From a checkpoint of a small mixture-of-experts model trained on Wikipedia.
Size: 9 layers, vocabulary 16384.
Experts: 256 experts in each of 8 layers, a shared expert of 64 neurons.
Training: a variant of Adam for the experts, 665M tokens, 5072 steps.
Below are experts of layer 6 (counted from 0) of a mixture-of-experts language model. Rows are named router (the router's row for the expert), gate (a neuron's input weights, with its number), up (a neuron's input weights, with its number), down (a neuron's output weights, with its number) and show model dimensions 0-191. Each number is 128 + 24 x the weight over its row's rms, rounded and kept within 0 to 255. Numbers have three digits each.
Before each expert's rows: a language model's description of what the expert responds to; "gets" lists some tokens that make up at least twice as much of what it gets as of all text. This comes from a sample of Wikipedia text that the model never trained on. Tokens count by the router's weight.

# expert 48
What it handles: Short lowercase consonant-led pieces inside longer words, often after a prefix, e.g. surplus, typefaces, Pilgrim, mitochondrial.
gets: "f", "b", "c", "p", "is", "m"
router:110183103103126134175100123104122106146133081095085138168132094137147091155156139128124104143153122077131138128139138108078117139120137130137099123123115129145156148122129136132077086146137090118138165145127116110086157159154120132122126080100118140133131105130145114144134151155150122132129134066103110105136150094143110159095118121135142184137127158144119128153157169121155107129155149137134116120093112122098164084154121103168096086148145159143110117133136104173146113133117128171135189132104141130125148113144119153121145145154145141124077090082186121125092110108147136159
gate2:091159146125132107160148128159126118141125096111124133116151123122131094117155104137118127135145094102138148148116136111121122127144161138143152133174140151140160137124093172145132103146134130067149137132142109094141150164157136158088147107115133117151115108126098117146168126135135126141141105132176099121084119112106102118064124105099149113144144159115153123081110119097176108112145113140134095136122119130129111089181111096167147121154138141123106145172073153160143092089149141158190160161079103128080155163127117116145085125133105125149158081103162121147110128132137101110
up2:128144126153094125125138176115122056146118123105098131161097119112140103083112122132130112096145133118159121154148103118096083082111101144153161111095124098103181155111149154161130110135116133162124137123119089122076132129172097148194101153119159161167137100101134086121158111098101128124143117132132122117151138165132109155109135120143121086134132157111140089135127094133118121127122107160108110081130143098173124124130137149091155117102147125108110123105107102150182122111103103133126108182148141111138117115116164141155088126147121128130124068159175118149120135108114141150
down2:111145125138115132143133146169101096131121110103118177142072136101120082100155112112110115068142124119111098142140145118116086106109131122122127112128096129148136138106123118149155128115121161130119147133135137113134117152142096116170124143113077101119140166128135096166110125104104144127156135122095150129121189177167141147124140100161145064105170126112096139159099138118124137149116112136082156138126115131143111101148149111073123120138141137111105108135133108144188146120097093125118106151133176116101129132084142127169074168153148095107157128120154067123090161102142123152

# expert 22
What it handles: Clause connectors such as which, where, because, However, plus the last word of an opening time or place phrase like War, death, 1841.
gets: " which", " that", " where", ",", " and", " but"
router:113108103151129146163113136151088036127111179121103116159150103150105125134166089122102157130158095169147169135124114133073102152120113123091130136103132119132145123147119108146134168094141141133099088146112137122114116154143147142152147121125125129143133163134173115081113095161147136135152115161121098158146162106139111110128132172149161130103122143122153141136136131123127121113176160089150112129175132125088155184133150164132159106141162126131113080141131132090132091097143094148135150167144107122135137174129114116120160134091137147121145143096117144096160153154148151130
gate1:140130149159153118136152102137145114154098081105115151101135099106099121132082119148150154112117136108108157111135164132132159122127108094126127125121116148142159128120150140183109074118144149181124079078121107131108077088141098153127156154167165110163108112098143096118123112137132132151108142158141145114147132108153140114160105145095158099116146122076127124100125103129129134126128098120144164146097129134142102130059115134140105121086159132131137113128158192129114121140159184106137151143153128092166085125152172136101176119131130119095140107107141149156157100120113123103
up1:099113094101077093123113150114125122107158123140136132141158154131176147122162142100095097147160113118152128143112090117120106152178129160150129124145148110127109145115109132134178178135084129077134178162109151122153158161103144086113110119121099116116135135153115139105136169116110157104141111114121135137104107173098120137090173083136113145158117133124118129127143155129198127145116157149082094147123133134118156116153147104141142146141117126124119133145099079158143147160104108136125105095128116143093178136105104136163088133131134126145118169118118111118067166103162113153
down1:101117121152144179123120114121133097117125170120122133099121099106129107109135107131070127096109133115137119104095139129134104138122110166133127147132142093118140110109162166093136136085088157096155183129128121157114141163175168138129136101119092143135136147165155109104091140144164144112103172117113109129125103124112089125155119148132110173113141162143111163126138145148125132110132111120103182151117131137113110110125186167122157122147136158162132134110123106174178148112104130157158141130166120144123103120150099116091101089148154140168162174137151160124092101091147075124

# expert 7
What it handles: Prepositions and linking words right after a verb or noun, introducing its object, such as spread through, engage with, use of.
gets: " of", " to", " in", " for", " on", " from"
router:132135098120114131149122153133179116085157133135121139113112089173138131143122134127136162118116102111118133133134174138140092104165114097081138181104074120160105147150101168095141180163130117132139125180144134139109094128133129096149103119099104139124093088149141157148098147156135097117130085163102186163082153132096146124131127167149119131175104108159131136096155123125124122134082145135066118169147144151140145115102138138154122146132093095127108153112106106103103142101156100116124122128113170135106096140130109118132162106098106163110105147139144135115135119102148160134
gate2:124106104129156119094117150111109146063112148095116138092126183142105137143127108152152147124119166135126130169149085121106116148131146153130118108143104121145115153151085174095087111078125122165098124128168144132161162149140118137128126121089113122133141130165138138143081126158138141132112096054143098148118114129097131136117137126114140105120167110087132152100148103145117145176102151117108123124149156171138140084111119171128144102131120148142142128123112130136146170151106099131163111126132147132144081076158126101121093151128157178116110087170134166153114122108108142089
up2:105160140095148110128090116150129134114110186165128161109133162129090154148154102158109151145095168119106108205175102122119108140164145124137146157105096141137121113159117166093107114108099143120092149167129141142137144155092120104165131164105128134118142165095123156149111128135114125136110111095102105109146086144116118154136130135135128143153090115121145146093188145144132108147106146070123127130169140135136155128120158167100138143163092137124146143112090094131126169126149160133142140107124131146167099105111116117159150130173119144170151121145148193129138113120123143102
down2:121125129151148149115176134111127091143133118113108139160135123146144131086130135142124166100145140136160116157122130098135133107121128080094106113080096140132107145100112111127124089138125107121134126145129108153142127152115117097107059125104140129133150093144164137139139101119135135086131150118081171171126099114164155193147116104131139080140090152149112215116099095142093120142119096151117115147154149110116127148124116131125145115104107102146129134148148129092118171125149074108109104107127119104131092132154126120111135108106126164125059107133086164122148107099158172145

# expert 35
What it handles: Single-letter first pieces of words, mostly capitals in names (F, W, C, P), plus "I" as a pronoun in quoted speech.
gets: " F", " W", " C", " P", " M", " B"
router:184136157129127082122124135094167110126116150145102123100126154088115120159091152107135100118127169132156128129085171134151124109075126158165125123091185163134115193139127106090094099139138142108081121121103140097150104139143108112134109151117154115124096150144109113077128119117131157136125124078130133147111122137142144129145118088091097110144137173115093141083109120107170132127107151116125108141102150130111120112138083142098166096132111068089115153130112132132122078112130122126108150125130125130098110142148116099120157168124105135147112089102164131097156127123153096110
gate0:121092171155108110114115148102139149125134138112131114133133137112143140102104118113127117151138123126117127132120125112170152143101131141133085172094137102123142129103148143145096085130122124105116104112149133108120135138112120155104148124070125096166153130132111119156105147117099122165087120137163144107118088131083163179152100122141099106107096126160172130181161170139166126120138152101128117176145161175073102171134139123083092156153091174121124112114095120154120098109107127109118138165138143175144125112160130160138156175135092129114127158096155088133131138141154171147
up0:132157107108142119136114127146103113150128123163135114117100106112081128124132134127150153105118152096138157129161118132135083126126093094119170130142118112118123131148112139119099162145091135150114141118123149083113141105117114117129143152160170137112131054130152069139143144104180138118138149121111107112128169125149082077095139166138157155158125144125142133108147140169102124160113146134115153113153106105151142093108139096105171153129155086107140112138163141103112137149183146118154125097121141087089121116127123135150129112085186101167151100162139180147186157113108140127
down0:112139114091146077185135097136104141074085135147135140108154146124138143104153080145125179150107091121107116177164131133160151146137137157150148111149121109132123137124094125151153217118141119135170125135149133180124143161140110100151143122122098165134109134122144167115128114121083149129128164143122162128127108095151097133149165152157089113131137123093103090133081139108129139130120127129124123118108114052104157137105125151134123189119128140135129145138083114157123151101138133144115108134099132113145174123127158152142132136107111166166152161163125150141135140131110132118

# expert 47
What it handles: Determiners and modifiers in biography or sports prose (a, several, numerous, consecutive, annual, years like 2015), often before season, contract, debut.
gets: " a", " an", " first", " the", " this", " A"
router:126067132132121177140124094124151145111149155118136096093097115108128129118164094151155152169177163135137177131176144117152135125156088145118147123121136122120137118149120150129124155133110115097147144162107131127181153129131131152150130129116102142157147114166110137125149143127101121123130152162103159123095117124107136127152153159137142126099169140136141120148125081122113159114131125095163169131139114069155158129162197097115145128132174089157129137136147137137156133131154167150144110137158093101125134104169138135166144117158137140087146123100100162151143190159127078124
gate1:149133126090123127099139108140156099059146139134093118142137115123131138153142114153140140166171127092113169098165121123148128115158112125124116077133123114142095132130124118192143111158164104105153149121146111096153149114119128135120093133166119130152141146139113181130132145101079134119089118126112175119104124075164172114133148142096101102115132119060116118125083138133162166099113119162134117149113109149123158128101146135170097128123103139131155125160108101117137092113113120171158105143125109155119096072142123147117102103115129104096100084091131159130106100119115140100
up1:128102152084117118109131145122141141135127140172108135116149180136106094150161086143119164139165145110145112111140097131119159123135140176127125117120123128122134120127133131163162119110158082122150121145135123129134143133161125174136079144166084108096159172129159194138119164152078149078132136131142144152103083089185150116143160126089096083162163127123120094135075129164151122155129140151107133113142124136132162137104139117152094122088122172159134152135146104090126116134141106149134100119088126152151138115104113179141129115132122129110127087140104174142152110124140143131
down1:115145107103123166135143109124096128146133092146133111136061137110112145142121124125106134088151132153123097146167139128069157129113103130135162127109099113143128131152127129161148078141146197165113108096126104128117143162158102160117122099147161128114113080178134128137102108101095126128154090144160113122124140154139116115107133121095131143123168118085163157123122095097108130099163107138108135116168110157082140138160159091200100141116160089135123139169113130139120099121133108178137134123137114120147100110124110066147132146162144130099146144110129173137138158145115114125

# expert 5
What it handles: Line breaks and dashes that begin bulleted list items, plus first pieces of split words like adv, pract, kn, partn, polit.
gets: "\n ", " ", "\n", "-", "\n   ", " n"
router:158142132076097164095133142097114108114150145114172151147153146112137133150135134094113139139119094154138137118107106147091166121106094143150101145124170126159171134112135155115148125121126190097154146119095123121135134159145112112113143116155137092141137129168114162128148120119107116082147140126189122144107100109078141102111185113082125069154108150180116123173131125105111127128139144167137121114097110162094148093115124169123136086127142169112139114097146138127131108159134113138118155120107092146123156142149108106141142143096074117132101112157186104097130140118117149122
gate2:104147178108116094154121085099124138148157138099127137176098135145102118079088133079103118168126153134086145155134154116087121106129134149111110152102095141140124157140161120123174138160105165110159098094121144102129147129141165137127098116125095113128126197154080168132108152128093144132126094150160114093133104095112154108130128108131127091141145118124117148154113071114100140100136123105114097103138111127125139124079119124132153157174160144132109098132158115106135148114074133158100158144133163122126154113155126109120096148113161144164152105079129127138136119129095131104
up2:152077073158136168095138161165129117126120125132122130083134120106175125175169113168149150115119110132178113102134130121169120145132128103156137111135158115130129110151107113137100097075151091144085141171152102161123116131112101111125151133158179122131135074099169098115138097156167130141134154096103159158137149179160092150108119146129123157103097107125084101107145154165125115148119144133131168135128148132157139129143122118115120114081094104126160171121123145113111115137183111097154099125152121142126118127096143141127146111138097109109119141173128098132131134131155112151
down2:138098120107126117140136099131139130111198146153138162123129153154162126132157104120106150171142094111100112148074141121109124111163103117177138159120135099189152132117189150089134121144118156109106134129103127138103133099157149125113124163122096123117106118112149107186114122137129106107204074132114129120126107105115106104129140124148107174138124115118090108140118111143132105114154191145140122139114158108113134179127157145151132154082130090148116163118142111114156142153125102142104113187158104154123098147151156141091123127119148120120122102155123071135120126123142119151

# expert 58
What it handles: First syllable pieces of words like habeas cor-pus, Mar-ried, Met-acritic, out of, LaTeX backslashes, and pipes between numeric table cells.
gets: "ar", " |", "ac", "c", " K", " \\"
router:107162132117121090132166124121156136132091135121119118123128141156108093148123143130163124130149176127082172184127128113168089082141143099137093142121150178138097113141148107129117114131136147143130127127176136128118151138172106078116167139105162154129159097098132177090090145076095134146136123118178109084142134145153127137126117102108117163164133117158103137116104140136155135135146091113133108166101159185093152095153134117133083115103118146119142130140135135122123101101128131163105145100079081166107144116126119133139126124133127154120075132093138148089123094111125139123
gate2:144098109128147145139103097183115139089114067113096130084165137129151142120094138127152142147169123128108127121177142113169123138114131131131124133148155155088139109122123111151150084078152137132103110126156127128127159101195128130127126143100158110147174167136132151161130136153146114159107153141180138098127136107069126125127110112131120155120153154128114135109098134136133088149123096116109122112162121170112150123148101153121104104120098156105130130108168130145154115177133176131164110153122131094181168116156113132107147085137126089159129150151097116102131100154118086141
up2:079124140110151130138126145097139097137159126125105143148078180111131093138128120103079142121117136160122167119140144118091133147125152154160100148107112103098120108121117166088084121190069118131118101097115110130121094138109113135145135103119113147141096135118112097139112122144092121073159142117133124144118092149147127116161136143144124180121137149130081118168126097128121159096116177151164144093104130107158150125137171107135116139134133178115134175136117152153095130082136142113133116131116142118136154109073149130137168144142108135083142126175148144133072133129148086121
down2:083106116153089154105129134099138147122121138130127153124107128067160155179107085137104157154116151137113139142150093108094087136120154123136129141119079131130135088079147127148139153131146121102117142115154147112140109094132097138104128138095126111148119092121111107111136113121122138132143076139116162141094122110143137146124106191156148117132164182140148114129112087110132155187175128099156108153105127156150125129115092132150162112140143096112117168118111122095117145124097093152156135124111116116125158103099134131123071124165142147126139128164118129097153192136119192102

# expert 26
What it handles: Letter pieces inside foreign or uncommon proper names, often Spanish, Slavic or Italian, e.g. Louis-D|reyfus, Al|ab|ama, Ond|ř|ej, Don|iz|etti.
gets: " V", "d", "j", "v", "b", " F"
router:139137156118098123160100131139089099119141156100101127112137091136131136137143151122171139078117108133137120109090154104111169130150123144122133113129170137133159112088113129139109102106166089121119163120121110090162178150150100145085139097146133106102135142145094171146163098142129137156108119077150141112119139119097109181098133114105135106124088150148138109105142152115134101124128098146158103090160118129139110108129093185121101118121101137121169126160121099174147193120106132142121129144109105142113100139172099134147176140161138119189113115105123085112105115142108101131
gate2:142164097123092134114115081117123132124141094104128143071107158165108100119128124107143123080116094140120136118138105099097163134172139113151107078121173125150158131147103095135135113096115091086111138164106144102081106129162112135090128134103117117154126137090144107154155109138172134152126116094115180116139147132164149111100099147106107108169121156174148136160187170113093129114100154140142089115134150158134104127106138135096089147103132147140139181173087111139092121125152133100177147132140099127129122135130154121127121096156119152111118135130130136147082123129124133129
up2:155139179145123116129204123123129101126084120176114106165163125139119111111159104136136118137118145148139154138116143132145119105109097127119153142168097140151109120136131124105107098157168104162119142131064104182117161077125168088136125105115148125158148127177151108107150113122146115120139110122135140112053109141131116111136145132143154128153122095113142142122116116125204116134131108120124172147121125124132140077132149073160143135161091175127106101143127116132154121171104157167129131099169115116148122135158123123108123152087123124155158155098133124122148123113119167141
down2:150114177140185072161135163136129101114099133160144107105147134141155123105161140120100080162111086134149174149140132149125122121120124103121115133114131139143113123120126066112136086114139108119115160160110107185144106131123129112126147134140118119137150108109150110115175156105158134148149126101174139118082146132131172089146191124146092118135085134110141093113132087108182081148116137135125122172138127173161144165135149135144161125147160156138099109111124163130140128187119109137121127108150133131132090106139124122101096139130118130138119121103155096108124140067136117147

# expert 0
What it handles: First letters of personal names, prepositions before them, and "(c." or "(18" openings in biographical lists and lifespans, e.g. Sir, B, (18.
gets: " B", " in", " T", " N", " (18", " C"
router:171097106133139135087162174145143115112135139155110120117082141112142120093125138116118134115120148124148154127160138128126120129124105093202115123145161145119128156138126108142123093103159108114128101156171134119108119129086155097105122146139130143105118112110130137145150162113107102137111140129138115188118136162104167178119135101098129167120108097080155115124116119167145121101115141115114147130073173140140168152105117157129121169115092135069122139130128138132074124103113085150166124149119150134161131106179140139142143179153086085121135142118165105149164104151153096141
gate0:145133109159092088138157151119113120123133144094110168165177122118136124126131197086134137104095132150077120142163121151124146148123113142121102174088163143125168146116133106150128122110116120102129162120106112135106107094127094113128130133170125129143171121114118139110170130155126148110115109158136125114147141160173102131130119137098120125168128140114140074178166068116138128129126116141175121116098100119107086129090145130060130107119138110140162145159139151125107133137165109134166145128117091185139095142155148156122129148131123126163136162157152088109155122101100102147
up0:118092068132111105105167136089088140100164175157127135158172149140115119158131154139125171130097072126100165125154115129092110122100100152114140125077144129185079088151116108143118114134156089141111136152124092130132123117132093139132116129138121149136168122133133141117149137110152134163134087159151121131134159154165101152144126136109119117164124185115100105143121088104124157133150133084135126116093148066100109110098104125100154136122148104125122116142101150117130155158153103101121125067124119159133143123102121147090089101142134146131102143110138121114161126103119089151
down0:125103123141138126158121143165160122107140130083097105150145156101143099141157130137157140120091131138116159143074146142128113119155098150134085140129132146134100107133144148113159138120137101134068161094157105144140087155112158126118144112112100126104112159172107085143129137144165113110139131126090112144190123088158133149141146149106129131114157093161112170100150133111163166100116132129107073143141140149100086135107110149082147125107083141141135116089049123154102140120118110146171158130102157114146089136132102099129134155150101147121144113128125146162152159114135098143

# expert 8
What it handles: Coordinating and, &, slash and line-start dashes or pipes in infobox lists, e.g. "- Elevation:", "Cosell and Whitaker", Class:, Genus:.
gets: " and", "-", " &", " /", " •", ";"
router:165154138107133112105144101122128111133100082138142111140153139147161139134075106144118125080109156129102139132117129131130119116117168123140102085123148146150121114152141146155156125117129129089094069098116102106136130164106163125137119147101137133141139097126133139152113115125100163143104105177075121146132156089114129135105111149142083083144119137126150145144128167114130123138131133159151145072153133178125099147139087127100094131127169137152109124154105129150081167105113130130144133141119184132181136137079145138107159126092096060140149144119138172174097125106107152100
gate0:083129110133107143139110128154132150106145142107126096069171146147139095137104126130110102153087099121121131093112093112109129107096139176169114108087121158161133147107175100135149100118081108112156128139143139129161097147111092168108114147146113163113120125125099100124117138137106077127125098144149114141113143114116149180128154078122178129144083144141133134113100117128119100123130129120161144122117116093099134141167112119160086127156158130085115129124152126140118132124095155091067134132100127159163115078109091117128121109122094146117118160139146105092108168116156095167
up0:123124113147103115108155140166137093138127116150124114156096137105124100163122155151146171084128154150101089143141149126137123147168138087145120117117149134098097104130096140098153149106141137167104132145115102138157140118092119090129124112180153130139106131108178140137136123145127132102085125123125166103168076114137130122111086131171075126108147112125149161136161129158104069126149133105120135135124158163152147115072127129082174108112152148173114105156125131099119109171125081109186149127131103107132131163144183137168129137135154103142143148131097137113128139138119122165
down0:142084161150133071165149118093144130134133151156147133111126143129137127080117137125118148147146186138136115129133087176109136115150136107139151154101173106152146081092125106141101121107115141155144079113123128126123145119133128156135114075145102139139112092159114137109144114108107125118094127068148148123117161092135118147133133121144097137103199128116128091139173098115127161105146121140118144152134124110109139079122123135104114160095166126117154130173182097140162143135145099089108093151187089099116131130114149165114094149131143109104129135093123147128145119109106100162

# expert 4
What it handles: Colons, semicolons, pipes and dashes closing short fields in infobox-style lists, such as Launched:, Established:, 1894;, Romanesque,.
gets: ";", " |", ":", ",", ");", " -"
router:123118073145125078143125107162131151114142149130158129127117129146147120129142132098167133100103111129127105120143178142154120117108090103110134089109153136126116151154122142125154107137143118099105049165143074136132114149134186091123137091128122118111165138164127125177110161124099136117132117172129131152128128137144151129115145154162127144138126096105098128137125105152147105148142109130131145091169122153150160148099103093130106118136129134101117132132161152132100146154135130148165162140165139126120177143109143091161108181139144086147090096104110110171166118080166097078
gate2:090145115128153091122115118123112119130129077133138112143150096119101136176141126127160092189142125135153144116131115090126106089098141131105145119199150138109105136132156103187114136119124096120104116130129105089155117144161111131174122133134118130099153156094119155124126116118152156092142113072112162153143119125130127154143158097127129145105129147113123115134148135124154143158114156162078075159149123127150150135098129097093128164129150105108130140131148097147168104123140167152129140081143150156142074128107148117093167083155121134109114117134084121151146156153093183142
up2:109138115128160098120138115120164067148114078161132106101160160121118141162155141112157133139147103119130151140149103113153092118153121127114162117188115124113101110141136143136124114180127122143095127158135073109149108120164146134155125108144110136098128146078133135141127160114155169139133096101112159167158133152159141134104120099118128144134131157113126106163130161154151146144114178112085102184163104153154118126081098094124123113105102097149112118115127103143186126105142150109143143108163161156116072139122151149114157123123154136099115119133110124150167147139085169133
down2:125156117155163117112129101133128158162119130096122110119166126109167129115119132122096106148164123112160102108108133122142167150181105127104144173106109128152110117165184143073120132116099127094144114102165178123141149114149133119135171103147129137125129098115140131118141091141156142109148095130128105103139122152149134132122132129110179111136120156156167113145104157074126141114133058136096129164146137168130114127108152104102115145160150116097125139092165091146140177103160119119161094123148124150137180127152125112095119143141136140137167120143090113205118152108161124124

# expert 28
What it handles: Weekday, month and season words and time modifiers in scheduling or event text, such as Wednesday, early, late, every, mid-, summer.
gets: " and", " New", " on", " early", " the", " April"
router:141089124124151105148119123130127135119118146125171134150136140114093139086154095143079121135160164130153168149164176162119111128123150077092119116146136110109129127058080108112151116110164091132162138094128160162097133117129125105137117103095186111188105108131117099163098097142131119134130126173115162105133157163164126133095181103117149151116128147121092129134151105142118127102138155125111140120128133128153130148157157129128153102152115158141164119114125128101079160095109137138120089116158115105125164121093149125094136120121145134159118166146085151163117111143154148151
gate2:139135143116134174112145171133077162114126149123116135136118119174103141102144119143125107116089110118084119162092127150111088106135100107131087083121153115150106109128105106129162124147108076150124139152124102122135162105122137114148133164102170099103107130122121163130134094121102133094068143105115126089098099131147135132137120176111147124127164103146144179186133131106142107099149115169163084129150132125093111144109137144131096114113134125112101133125147127070121112117134165164077153115132147115069113087117140150133133121135109110155117182139141154149100135150102112166
up2:131128149128138137129111128064116104126144118105108116135098106151133129153144096167140146138195133101106140076077121127147140147080115142077170147145114140156142160120154140135124086109100114129080129133127118153123131133136188167094156116093139131147126138162161102155132114133141119135124115107128138145116159148104127151105146151140112089139130142132141143135122125095111108182109087082134127132153150135124151158159143097085122115135159102168129170112139152120144132107126123146121141157137108075129119180122150145098072080077106142112175112103090124138150123146115134106
down2:080141106133114119179134150100152103113097132108112101148141119110126123195133167130125154156119153141109115084120109163128116144089135115116151149144129116110169169134113145176180104140131128119108121104115112139124114159168166121146135149118146101130121138136191131141165114125153129141128150114171143208134152168091118160157157167116106127142178119107122086129124130133169128124113051161156122123134120165110154131130142103162110117120122164085128120101124103148178131098135118122123133137135125127123121112142132138125124121140092079153119129148166149095144142101118126088

# expert 36
What it handles: Prepositions and location words after verbs of place in geography text, e.g. located, near, along, across, at, off.
gets: " at", " of", " to", " on", " in", " from"
router:136115105094164087125099144108156148130130123119130115156141112166120180152086120144096157085164115151148103153139132130130104111153137093098113182113102092125117125135112168092101145124139162129108103165128152127136136103124140122148132116122091162149114133083102150138095130142141127130144117129128148186135101153125139135129137138133124101169119138145070125139141154115102146099108129099108145106183129143166131135109132122140164126141081150118093082089107098091094134099144082132134091080110158105119129145148171131101109112096103154121091126150138157178148121135133178114
gate2:121136136110125123111146120130119145136139126100166115118168120086113067100128128124159085148140167095123111142114157107164142094161090183107147124133154120117105146133135104166112156152107124141166104112148101135140112121152064129143141138169147177096094095116152145140137127145126145105135098082151143148115139137136115118113145106084129100145100170126129173146122100126175161127148145099148129112133105084097142136131150091138118142064120105128109174160124102112117111157165130139136183128135115124132103153179157116142168116123181145137124103138095129098112117124160096132
up2:137126159098153100121136116115154158126117118110176125126161081116146104102123120134172101146128157112131124148145165122173123108186100177106169132147121126133095148105139148164103162169133146136169101098130105163134090122190105089151132164156123148095111085107107131159134149150108144145117133120126127136150162134122136128135137098108127089133139161135095159131118131114167177134145142098140134111150133108105121154136170094155128135087102086135116154129127118143125148123151120161094183117122131131128116176173158121118137081128185155117133105144143136157097128130134083138
down2:133125140108069136106121094113126161157101109155133120147139098099148135113052106145131103149145142139118113113104128164162110094139103092104129131129120150126138139128141144162108132102138148160128099146174096138189166114160140115141105143118074101128126139130126152088181103145147137078128124144141110130121151121153163118080136131155120103135119146098098154159138116096124127137162150121121152134172131131118176133102181071132112132083096147106099116157114110127117108118135125137143139116104105137159141128150090170096141109150174105111116122124144114125179115077108155104

# expert 60
What it handles: Pipe separators and closing parentheses after numbers in data tables of statistics, election results and sports scores.
gets: " |", ")", ";", " /", "===", "4)"
router:147170164146124117122160120156136153163111153086108124102175137148139095153066106149146156097106148153100126109127185144171149123140129122106118123113121151144123192168125136127137142127155087098160129103120123118122096137110087107124137085146093193127148132103120157090149128129122137162149164145141145132191153101144113098082135142140139098140125118139127140143140086132093136136120111156099109116162151124147141121109092115122095088094164131111153148157136131117106151177106097125125125124129147113147181148117152151115116151089131092114143141121134117128150165111098111097
gate2:134100148087122153180132144093144139148128134133123143111074149137141113141151135130113155124109093134121141152089092132125148124135134128176069108127132162125136083097115107174134117125174110141145124146125116181121141107108096132144139148142141120125137116131140080112108136119116087107113116095142144139077057137105162170134110115133105102124135105148132101106075126110104119135147145103155090122122115093152088126106161125115109133134150148130100081139127062124126143125180134094127117140102120183107118085113111085139138104107124116162082152106111132135152152158158128159
up2:143148162111123149195146132110143152138147116134131130115106163127117096146092138132119153132118099125090168124107088154152131131140160098161120143147118160119130095119131101152143139148165116156150108151166164163125132124104084108144131121133124138123147097137130075118108117150080084158158124125166178123125100129126185139121127085162128072112148081146116123094123134122099118103158143114138097101138136092131097116123160116143094101131159162109095095142144094131097128145141136091124107163102116148092158094128120115141128140087131088151129159121085108144160169169148115110
down2:166105096104153082130146164131132105136125120132112073131097155120114154132123148120114087113167109152102158147135107114139144109155137099146121128126140167093116144154130097181136171132155113190172091095130137118163165169147168152130064119092177093133128122138129153128141160082096120110126124161133103084131097115147141134100088128137114161090137147138139157127158113152135172134124128150088121127143120166162135164134156144106108136132118130127127148133142127148129104180141157142165127140108167128150159107143122148145120134136106090113126133141148109132173127143138169086

# expert 50
What it handles: Line-start dashes and pipes opening table rows or infobox fields, squad lists with positions and countries, e.g. "- Born:", "| First-Team Coach".
gets: "|", "-", " |", " -", " and", ":"
router:127099104077159105112104130099094145118098111137160134087151138104152142149099135106137119133125094101100102176145105117105147106093124183104141145121128164114106085173113108129181164096097126100113128159154129113114125160111150110137142141124176160095155121131112144171135134153125113148136117136118182128142112111108111116142152155098141088114096155099129179154121155115104135132102131115158144109124139118109155109122101093134176133126148132173118126140164134143117168142128127088089115090132076122117110156162158153150132074132108128120110106116171146079134119104135131102
gate2:150107105170129127140113162089124134139082111089128089129139128156116086096138136101094156166125143140149116107115172111099146170147215128150113124106072114125148134111121144114136131131125099137166127087160138142096176116134101178101143095127123112108106075166121127121119150164135125100145134097135112131129117128168178119124106106085102165131146123125119133161090147176143106148109116120144089120128159109116134123110092118146110147105122133098113151187117097135140160134140102144165101134103184093124114091120152138130164123127125140108092117139131157135116123156122122119
up2:114086152092115133124162114116108132094134141137136156162100159157149127108151075174125110114112133124138148117107121078118098146108135142093112159180168135126129102156086122109104105145160099125120115107125154149148101101126147136115118140114126100112143145148118137130145116117135128162120125152142141146110121125110152088119112111167135078081148147162121137083084122082077137090117160132126126127104105140100150157112148122172116137202146088113119118093114107159155099116143097198105092161107107110160138125140152117136099133093136117156090139149150113154126145135161111117
down2:108131143135144113176096155172140140130112135100113113132140131120155150201131103142135131080152166075155134155143123107149141137130083102118093166159116113141093114147106124110122163148163118161165145138140084108148153150140149158143101145119130095139145133187114136142119136191131123128164146102152109134139116133158127145094126145174135086141099117143101074114168126165092122134133164123141109146145109127115106094131172100128113109136109117081131086165160148116167128132102127146125140120111111155131152122140099106133093109124155060158134096118147137117131133108102143118

# expert 19
What it handles: Digits in sports score tables such as tennis sets like 4–6, articles like "the" before club or round, and non-Latin script bytes.
gets: " the", " 3", " 4", " 5", " 6", " 7"
router:119081150141178070099125099155149135132131132120160123093098115108139149144107117132155106161125197113129137124133158105156124112138119098139119142103150130083116119164096138137133167127159081131151118168148108112150091114156115147125100132135117122158112148148145118122135174145147157116111111130175131086102136172113123140142122132121112102121113139138140135140123086119137144150158142093129119136079136074162140101106146099096126140131140080102091122139088107104152131127144142135164108083155120155112157120183133173139143089182142141148150110168094160145132133154105096121
gate0:093128126142145076107157146114147130083129123114144090136161175103120128116125101121117161118135160107091090128136127076124101164164147149139160191118091087106163152113108123138142083127139133125135120125135099130163140129134094134147123146128109108057122153093116127134107158139114120108099132142150091154160127153134125091121087109101149131133116145096126148162136115121153125091182128126172116117116101139124139144130141092094144140127123083156060130137075110147140148093161156166112126120137170131151087143139145116095098139142157115126117124133133143155096087101114112141
up0:090093180116139152145136127116113146121106155128076138099124114144146132143146138132159099121112095116144133140089133151118152071129061130102114123135162162137122129133176103131090142128164151136102131129179111106095129123100157095125129115117106127151124119115084106135154103112149147156130120117094074112076103104135139164144138145146132112126108121134144103109162152140121118160107124150091136122077177100103132138152170154148114148093159172120152122159181152159100130163122101090150134153111092085156177152131131131115135138152097146108120148118131150150159119149154130135
down0:168124152137137146121152125096109177149146136090113139103169117079137161112137117122084097129138167136160144143105168131050117075130156138100109139114116157107116100107102119147139141160132105137116126168076153160125116094101102165148115141122122115116147120137134133108148089167126136090153163120111124131112161126069106139098140098116149154155158145139139109098190120113128152143127151158136131127115141131133149144176185129128133091104118160138108156137161104138100130123119132126154101122108128120108132116157106110200143126170123132149115101171100113135122144123151103111